python train.py --n_layer=13 --d_model=192 --n_experts=128 --experts_per_token=8 --d_expert=32 --d_shared_expert=64 --activation="squared_relu" --moe_layers=[0, 1, 2, 3, 4, 5, 6, 7, 8, 9, 10, 11, 12] --router_score="sigmoid" --normalize_top_k=false --routed_scale=0.707 --balance_loss=0.00351 --balance_bias=false --shared_expert_gate=true --init_std_router=0.0145 --lr_router=0.000507 --n_head=6 --n_kv_head=2 --head_dim=32 --vocab_size=8192 --norm="layernorm" --norm_place="pre" --norm_eps=1e-06 --positions="rope" --rope_base=10000.0 --rope_fraction=1.0 --qk_norm=true --attn_scale=0.197 --tie_embeddings=false --parallel_block=false --extras=["capped logits"] --init="uniform" --init_std_qkv=0.0361 --init_std_o=0.00709 --init_std_up=0.0361 --init_std_down=0.00709 --optimizer="soap_variant" --lr=0.0103 --beta1=0.95 --beta2=0.99 --weight_decay=0.042 --lr_head=0.00904 --warmup_steps=50 --schedule="wsd" --decay_fraction=1.0 --decay_shape="sqrt" --final_lr_fraction=0.1 --batch_tokens=65536 --seq_len=384 --doc_mask=true --train_tokens=312100000 --steps=4763 --dataset="wikipedia_en"
Below are experts of layer 5 (counted from 0) of a mixture-of-experts language model. Rows are named up (a neuron's input weights, with its number), down (a neuron's output weights, with its number) and show model dimensions 0-191. Each number is 128 + 32 x the weight over its row's rms, rounded and kept within 0 to 255.
Before each expert's rows: a language model's description of what the expert responds to. This comes from a sample of Wikipedia text that the model never trained on.

# expert 44
What it handles: Ordinals and sports tables. Ordinal words and suffixes like first, second, 2nd, 3rd, and word pieces in sports results tables about cups, seasons and clubs.
up3 [123 152 190 196  94 125 121 131 162 113 118 158 102 150 176 117 145 138 143 139 128 143 134 115 120 126 149 141 108  97 104 145 154 121 119  63 146  64  98 124 159 128 167 105 170 172 109  91 130 158 143 169 100 152 135 146 116  81 178 162 102 185 122 123 144  95 144 148 127 136  83  79 188 113 115 115 140  84 148 135 145 151 106 103 135 152 105 145  97  82 159 113 178  51  68 141  60 121 150 163 138 108  92 157 132 140 137 115 203 149 146 136  49 139 114 107  92 130 102 121 125 219 129 123 192 143 158  88 137  98  86 107 132 163 143 109 107 105 151 104 139 138  21 142 155 116 149 105 151 157 108 104 142  88  95 153 116 196 124  92 106 101 151 130 102 144 155 114 127  81 153 115 105 149 200 122 187  80  86 181 126 117 173 141  86  58 173 141  91 141  94 144]
down3 [158  88 156 160 131 140 138 149  87 105 125 107 124 206 170 154 141 126 114 181 165 157 156 124 103 153 137 129 160 141 152 107  96  79 138 129 104 210 111 165 174  23 123 172 144 163 157 157 139  84 156 116 121 122 133 131 138 117 148 102 111 169 127 150 115 110 113 152 118 139 110 142 104  33 114 127  79 141  38 125 159 120 151  86 130 148 140 157  82 145 178  38 136 145 119 140 158  99 167 131 133 153 103 155 127  39 129 120 107 132 135 142 131 100 178 164  82 109  70 116 108 144 110 104 125 149 105 154 153  85  71 151 128  81 131 171  87 122 150 159 103 156 135 120 105 142 179 163  99  72 122  98 114 150 167 115  66 129  54 162 120 114 144 117 129 139 141 182 145 105 138 129 153 131  85 137 114 181 125  99 158 169 113 145 129 130  38  64 119 114 126 144]
up4 [105 139 185 179 172 130  96 134 147 150  90 115  73 129 151 179 112 141 135  83 131 126 131 136 208 108 138 131 126 100 134 127 163 187 165 114  61 151 121  68  63 202 140 170 136 174 141 116 116  97 114 151 145 158 126 104 144 107 154 130 197  93 113 106 177 132 130 100 129 104  79 111 143  92 130 101  69 163 170 116 109 115 102 112 175 150 121 131  81  94 103 167  80 132  87 134 112 206  94 140 150 181 149  83 126 109  90 195 113 136 158 114 175 174 117 107 114  60 173 139 118  95 145 163  92 140 133 108 151 138 116 140  96  88 134 138 147 131 156 160 142  96 107 138  86 119 101 160  99 100 182 115 116 113  98 114 149 129 116 156 173 112 136 138 170  60 145 122 153 156 128 116  87 134 123 135 127 144 133 143 145 154  45 125 115 127   8 157 185 124  84 150]
down4 [145 100 110 207 115 131 168  78 149 201 157 123 143  88 124  65 106  92 199 104 123 124 131 141 181 100 197 118 110 102  79 100 173 113  93 122 102 105 117 143 113 161 142 175 130  95 132  88 135 135 182 115 153 133 116 148 108 127  97 164 177 147 141 144 171 149 118 150 165 163 106 149 186 113 159  53 119 173 125 148 133  99  48 129 145 101 176  34 161 109 137 152 167 137 117 124  88 182 117 139 124 125  95 131 100 125 106 136  85  97 163 187 180 158 138 147 143 116 169 131 169 107 149 147 114 134 102 128 138  93 136 104 107 169 123 159 138 105 162  91  87 109  90 126 128 173 107 127 168 108 139 120 154 105 144 199  82 107  75 109 118 169 147 159  98  99  87 124 110  88 130  80 109 143 185  99  90 108 166  78 170 121 147 101 107 113  94 188  76  79 110 124]
up5 [182  91 137 154 126  72 203 109 140 166 177 174 108 185 148 128  93 117 141 180 155  76 163 146 133 105  23 109 137 147  90 129 116 120 109  84  78  74 122 153 133 175 102 114 167 132 122 127 126 142  89 213 162 177 196 131  75 145 114  69 120 145 137 177 176 114 186 100  99 115 110 141 147 136 172 135 107 117  88 153 165 169 206 131 119 134 116 145  48 117 147 111 145 157  52  93 114 157 152 112  99 124 119 179  93  79 105  66 177 147 136  87  84 165 116  78 150 180  72 148 111 138 115 127 116 170 158 160  90 143 115 103  84 112 157  90 114 140 161 161 116 118 102 132 104 115 113 150 139 121 138 119 155  94 106 100 105 177 135 152 133 104 139 128 129 133 121 159  92  78 133 107 156 140 134 170 166 128 119 147 114 142 141 159 115 140 120 141 126 153 151  74]
down5 [102 122 146 135 178 148  74 116  55 129  99  98 115 155 184 108 125  51 103 140  93 123 163 119 146 161  55 108 124 136  80 142 151 116 142 133 121 189 111  82 110 132 172 135 132 108 124 125 149 137 142 111 132  84 133 109  94 122 119 166 158 155 158  88  48 145  94 106 137 193 144  91 146 131 111  86 101 172 162 107  95 121 129 139 101 138 103 123 106 125 157 138 132 175 186 134  96 107 101 131  98 137 101 131 102 123 167 175 189 142 141  99 150 181 110 176 123 124 132 162 163 162  97  69 133 100  37 118 182 149 149  69 143 162 134 120 123 127 112 161 161 158 128 111 173 107  69 192 113  80 194  97 113 113 109 127  65 155 125  72 125 171 170 166 141 174 123 175 144 128 127  98 181 127 141 185  96 133 127 116  87  82  89 143 110 154 174  80 158 110 178 136]
up6 [163  83 155 128 135 107 141 141 165 117 154  84 146 165 174 137 136 194 167  79 149  80 143 159  78 135 129  88 191  51  69 125 189 152 151 201 146 111 127 122 107 121 107  91 162 201 177 142 121  70  74  72 107 152 157 149 172 177 159 160 107 111 113 175 123 145 148 125  82 142 124  92 147 103  80 108 144 132 123 157 134 161 153 197 124 103 160 147 116  44 118  75  63 137 110 121 115 148 142 129  93 132 151 200 104 125 107 164 104 172 140 121 154 169 150 116 128 107 129 153 123 148 152  87  98 124  79 108 131  96 135 110 133 141 147 114 148 173 159  75 122 105 180 104  93  87  67 116 137 160 121  95  58 178 120  81  80 155 141  93 142 124  89 167 143 172 167 131 154 116 122 120 110 144 117 111 180 145 121  98 185 136 156 108 111 137 129 152  99 140 108 140]
down6 [123 127 118 122 193 120 170 103 112 174 128 130 120  92 139 128 186 179 129 114 155 137 107  91 114 159 127 126 119 204  98 155 144 100 100 113 166 164 105 167 127 129 110  84 174  88 120 123 115 149 103 105 164  54 135 119 134 180 142 182 121 171 162 118 122 129 134 140  66 126 173  84  93  82 127 111  70 104 115 143 177 135 129 162 129 148 121 111 131  75 148 151 113 171  79 177  88 120 106  36 158 134 178 195 130 136 182 101 140  81 128 126 112 122 157 107  55 136 148 117 114 116 144 130  89  70 142 142 153 110  75 112  75 166 116 114 153 160 125  85 165 147 117 123 196 163 146 130 123 135 127 152 104 192 196 146 158 150  70  99 124 105 129 105  96 159 123 166  53 175 130 154 144  95  95 110 135 134 131  89 130 129 104  82 143  77 106 122 119 194 121 198]
up7 [143 161 130 148 116 135 182 153  76  88 132 106 104 131 115 191 128 123 135 121 111 171 117 111 137 142 122 141 146 105 135 114 169 133  83 116 106 101 115 108  54 129 113 140 134 131  99 143 153 108 108 132  72 130 118 108 178 135 157 131 111 147 187  93 103 113 149 130 149 114 148 179  73 118 129 150 137 149 152 101 149 153 139  80 143 150  75 170 115 112 215 125 140  89 158  66 113 132 144 159 154 176 102 192 134 113  80  81 149 187 101 154 102 128 110 128 132  66 168 114 134  83 129 110 103  72 106 172  75 147 150  92 114 142 153 146 103 121 106 122 128  57 140 155  99 196 134 158 105 120 120 143  86  67  95 108  82 126 165 165 174 104 104  56 147 109 169 125 158  88 180 171  73 207 110 119  89  37 129 161 102 176 125 201 142 126 132 135 137 139  87 161]
down7 [147 202 166  97 205  95 114 164 139 102 122 115 146  89 148 142 163  86 140 108 109 101 113  55  95 155 165  99  74 139 104 115 154 120 171  71 142  83 114 103 119 103 124 118  72 151 171 145 101 140 123 143 210 118 121 162  90 123  89 103 141 148  76  64 166 150  95 113 138 119 107  83 110 132 119 161 145 129 135  77 126 101 121 137 146  93 152 132 189 146  84 165 117  31 107 159 167 131 108  96 154 146 106 100 131 103  93 154 185 161  71 170  95 179 125 130 115 156 181 143 147 158  92 160 128 231 154  91 127 108 173 125  96 151  95 105 126 129 160 117 179 112 112 137 190 138 131  70 108 142 105 148 115 128 130 108 121 142 157 131 125 140  67 142  70  90 137  99 116 175 163 147 105 124 137  89 168 121 135 149 151 103 173 168 136 181 168 163  89 126 132 128]
up8 [187 139 206 113 138 119 146 145 113  97 141 126 107 141 144 135 156 147 147 156 129  93 158 111 206 115 118 117 121 117 186 129 141 156 100  40  71 101  69 140 114 128  99 163 192 131 117 116 120 171 161 167 142 153  69  94 111 160 160 169  71  85 196 112 133  73 162 112 153 165 121 130 121 143 147 119 121 163  76 130 131 112 167 122 186 153 138 140  76 150 129 135 130 131 113 114 120 169 141 211 115 133 129 105 145 150 110  96 124 115 173 125 106 138 146 127 143 148 110 104 120 124 184 134  62 134 111 129  87  78 182  66  95 134 179  71 162 125 176  38 144 136 102 189 113  82  76 169 127 105 101 178 138 135 139  99 112  81 135 124  91 112  67 135 105 115 102 125 101 113 104  61  82  86 132 170  82 136 106 143 119 191 120 121 138 123 169 118 118 129 119 109]
down8 [116 190 121 105 114 119 126  91 118 137 150 104 138  82 171 150 120  36 204 163 141 156 172 111 142 137 127 162  47 177 136 110 112 141 134  78 128 210 156  72  68 123 164 190 130  93 130 147 149 108 122 109 160 121 106 150 139 140 125  91 144 109 104 167  80 152 166 166  80  68 126 143  97 134 138 120 124 112 179 153 154  84 146 149 110  96  29 157  54 167 166 115 147 155 164 179 121 167 126 160 104 151  92 135 135 148 186 128 141  98 136 163  97 135 175 103 135  93 156 150 152 136 127 103  36 110 146 123 124 146 148  94 142  75 107 124 138 194 131 120  70  87 148 119 114  96 111 102 101 123 126 165 147 132 157 172 124 178 152 143 146 170 116 131 125 151  97 103 105 119  86 158 105 136 148  90 125 105 127  83 141 112 106 198 126  88 146 139 110 169 100 156]
up9 [132 152 103 149 104 167 120 134 138 141 102 142 119 118 173 145 138 155 103  85 122 108 124 103  96 148 175 141 133  66 135 121 124 122 156 100  89 156 134  94 155 106 189 123 105 134 126 159 154 150  95 134 110 166 121  46 119 160 151 133 165 114 167 146 112 155 129  89  70 158  67 172 133 121 167 125 134  97 169 183 133 137 118 109 100 128 130 162  85 120 183 148 166 111 131 172  81 181 115 148 110 129 112 139 178 113 113  78 178 165 148  95  99 139 231 100 127  82 139 138 151 130 150  97 160 145 139 121 150 175 174 105  95 137 124  99 120 142 163 130 121 138  46 130  61 149 138   0 111  97 109 103 106 157 167 161 141 112 161 116 153 107  98 170 125 121 191 195 126  78 130 122  98 155 116 130 142  29 103  95 165 152  87 141 132 123 132 117 184 150 128 114]
down9 [ 64 138 108 161  93 148 118  91  99 124 190 123  83 135 127 143 158 122 144 118 115 110 133 120 121 139 115  82 122 146 100  91 101 145 196 158 130 102 114 128 160 153  62 125 102  90  81  87 152 139 152 133 146 108  95  64 136 113 158 132 191 113   0  92 162 167 106 127  88 162 114 167 146 130 148 111 171 146  99 152  82 169  83 106  82 139 157 167 110  99 125 165 115 157 118  98 119 106  92 160  99 159 146 148 112  76 145 114 142 111 107 118 103 119 185 104 130 127 143 170  96  99 153 126 129 203 125 123 124  99  84 161 164 197 106  70 135 143 175 141 141 169 180 121 126 119 140 133 126 119  73 149 103 135 156 128 188 130 166 153  49 155 147 131  89 108 127 128 151 140 196 128 180 146  78 148 114  93 101 106  77 129 138 167 171 125 107 125 128 165 207 140]
up10 [139 127 169 127  88  93 115 136 142 133 134 161 106 117 125  88 185  93 107 145 122 158 151 115 108 153 165 165 200 144 177 143 127  35 139  86 173 106 179  78 158 112 177  88 147 139 110 145 151 108  82 144 116 215 145 103 188 156 110 105  82 144 129 138 107  65 109 127 151 166 146 164 159 116  90 185 122 142 117 203 140 133 170 135 140  94 144 135 179 130 132 105 101 130 128 106  76 141 152  87 120 125 141 168 106  95 143 122 127 185 156 138  85  92 129 104 119  70 145 158 145 104 111 153  85 122 174 130 110  88 106  48 140 149 187  34 128 110 145 153 127 120 141 120 147 119 154 110  98 119 142  90 116  80 143 104 155  93 147 130 229 126 126  96  76 117 183  90 101 144 116 143 132 105 147  81 153  89 172 119 113 127 154 133 152  83 117 191 134 144 109 172]
down10 [115 108 152  87 142 119  96 148 124 148 110  96 191 164  83 119 130 113 151 105 146 162 152 112  81 152  72 124 172 131 127 153  88 100 127 123 128 141 123 137 124 118 115 179 133 115  63 103 103 154 183 106 172 139 157 132  93 150  94  84  82 153 214  97 139  73 170 117 153 121 191 155 114 110  42 124 198 120 165  72 133 101 183 138 130 200 158 125 187  74 103 146 131  96 131  93 124 135 187 143 163 122 117 146 149 165 110  83  77  99 145 138 127 108  78 117 132 147 166  79 135 105 112 183 143 143 164 125 168 133 124 113  94  82 181 124 179 115 131 157  73 101 153 134 167 146 173 139 134 160  94  92 130  92 139  82 118 153 122  51 110 112 170 133 150 131 118  78 148 140 100  56 112 135  79 127 155 125 139 148  64  94 179 161 155 147 135 139 122 123 129 179]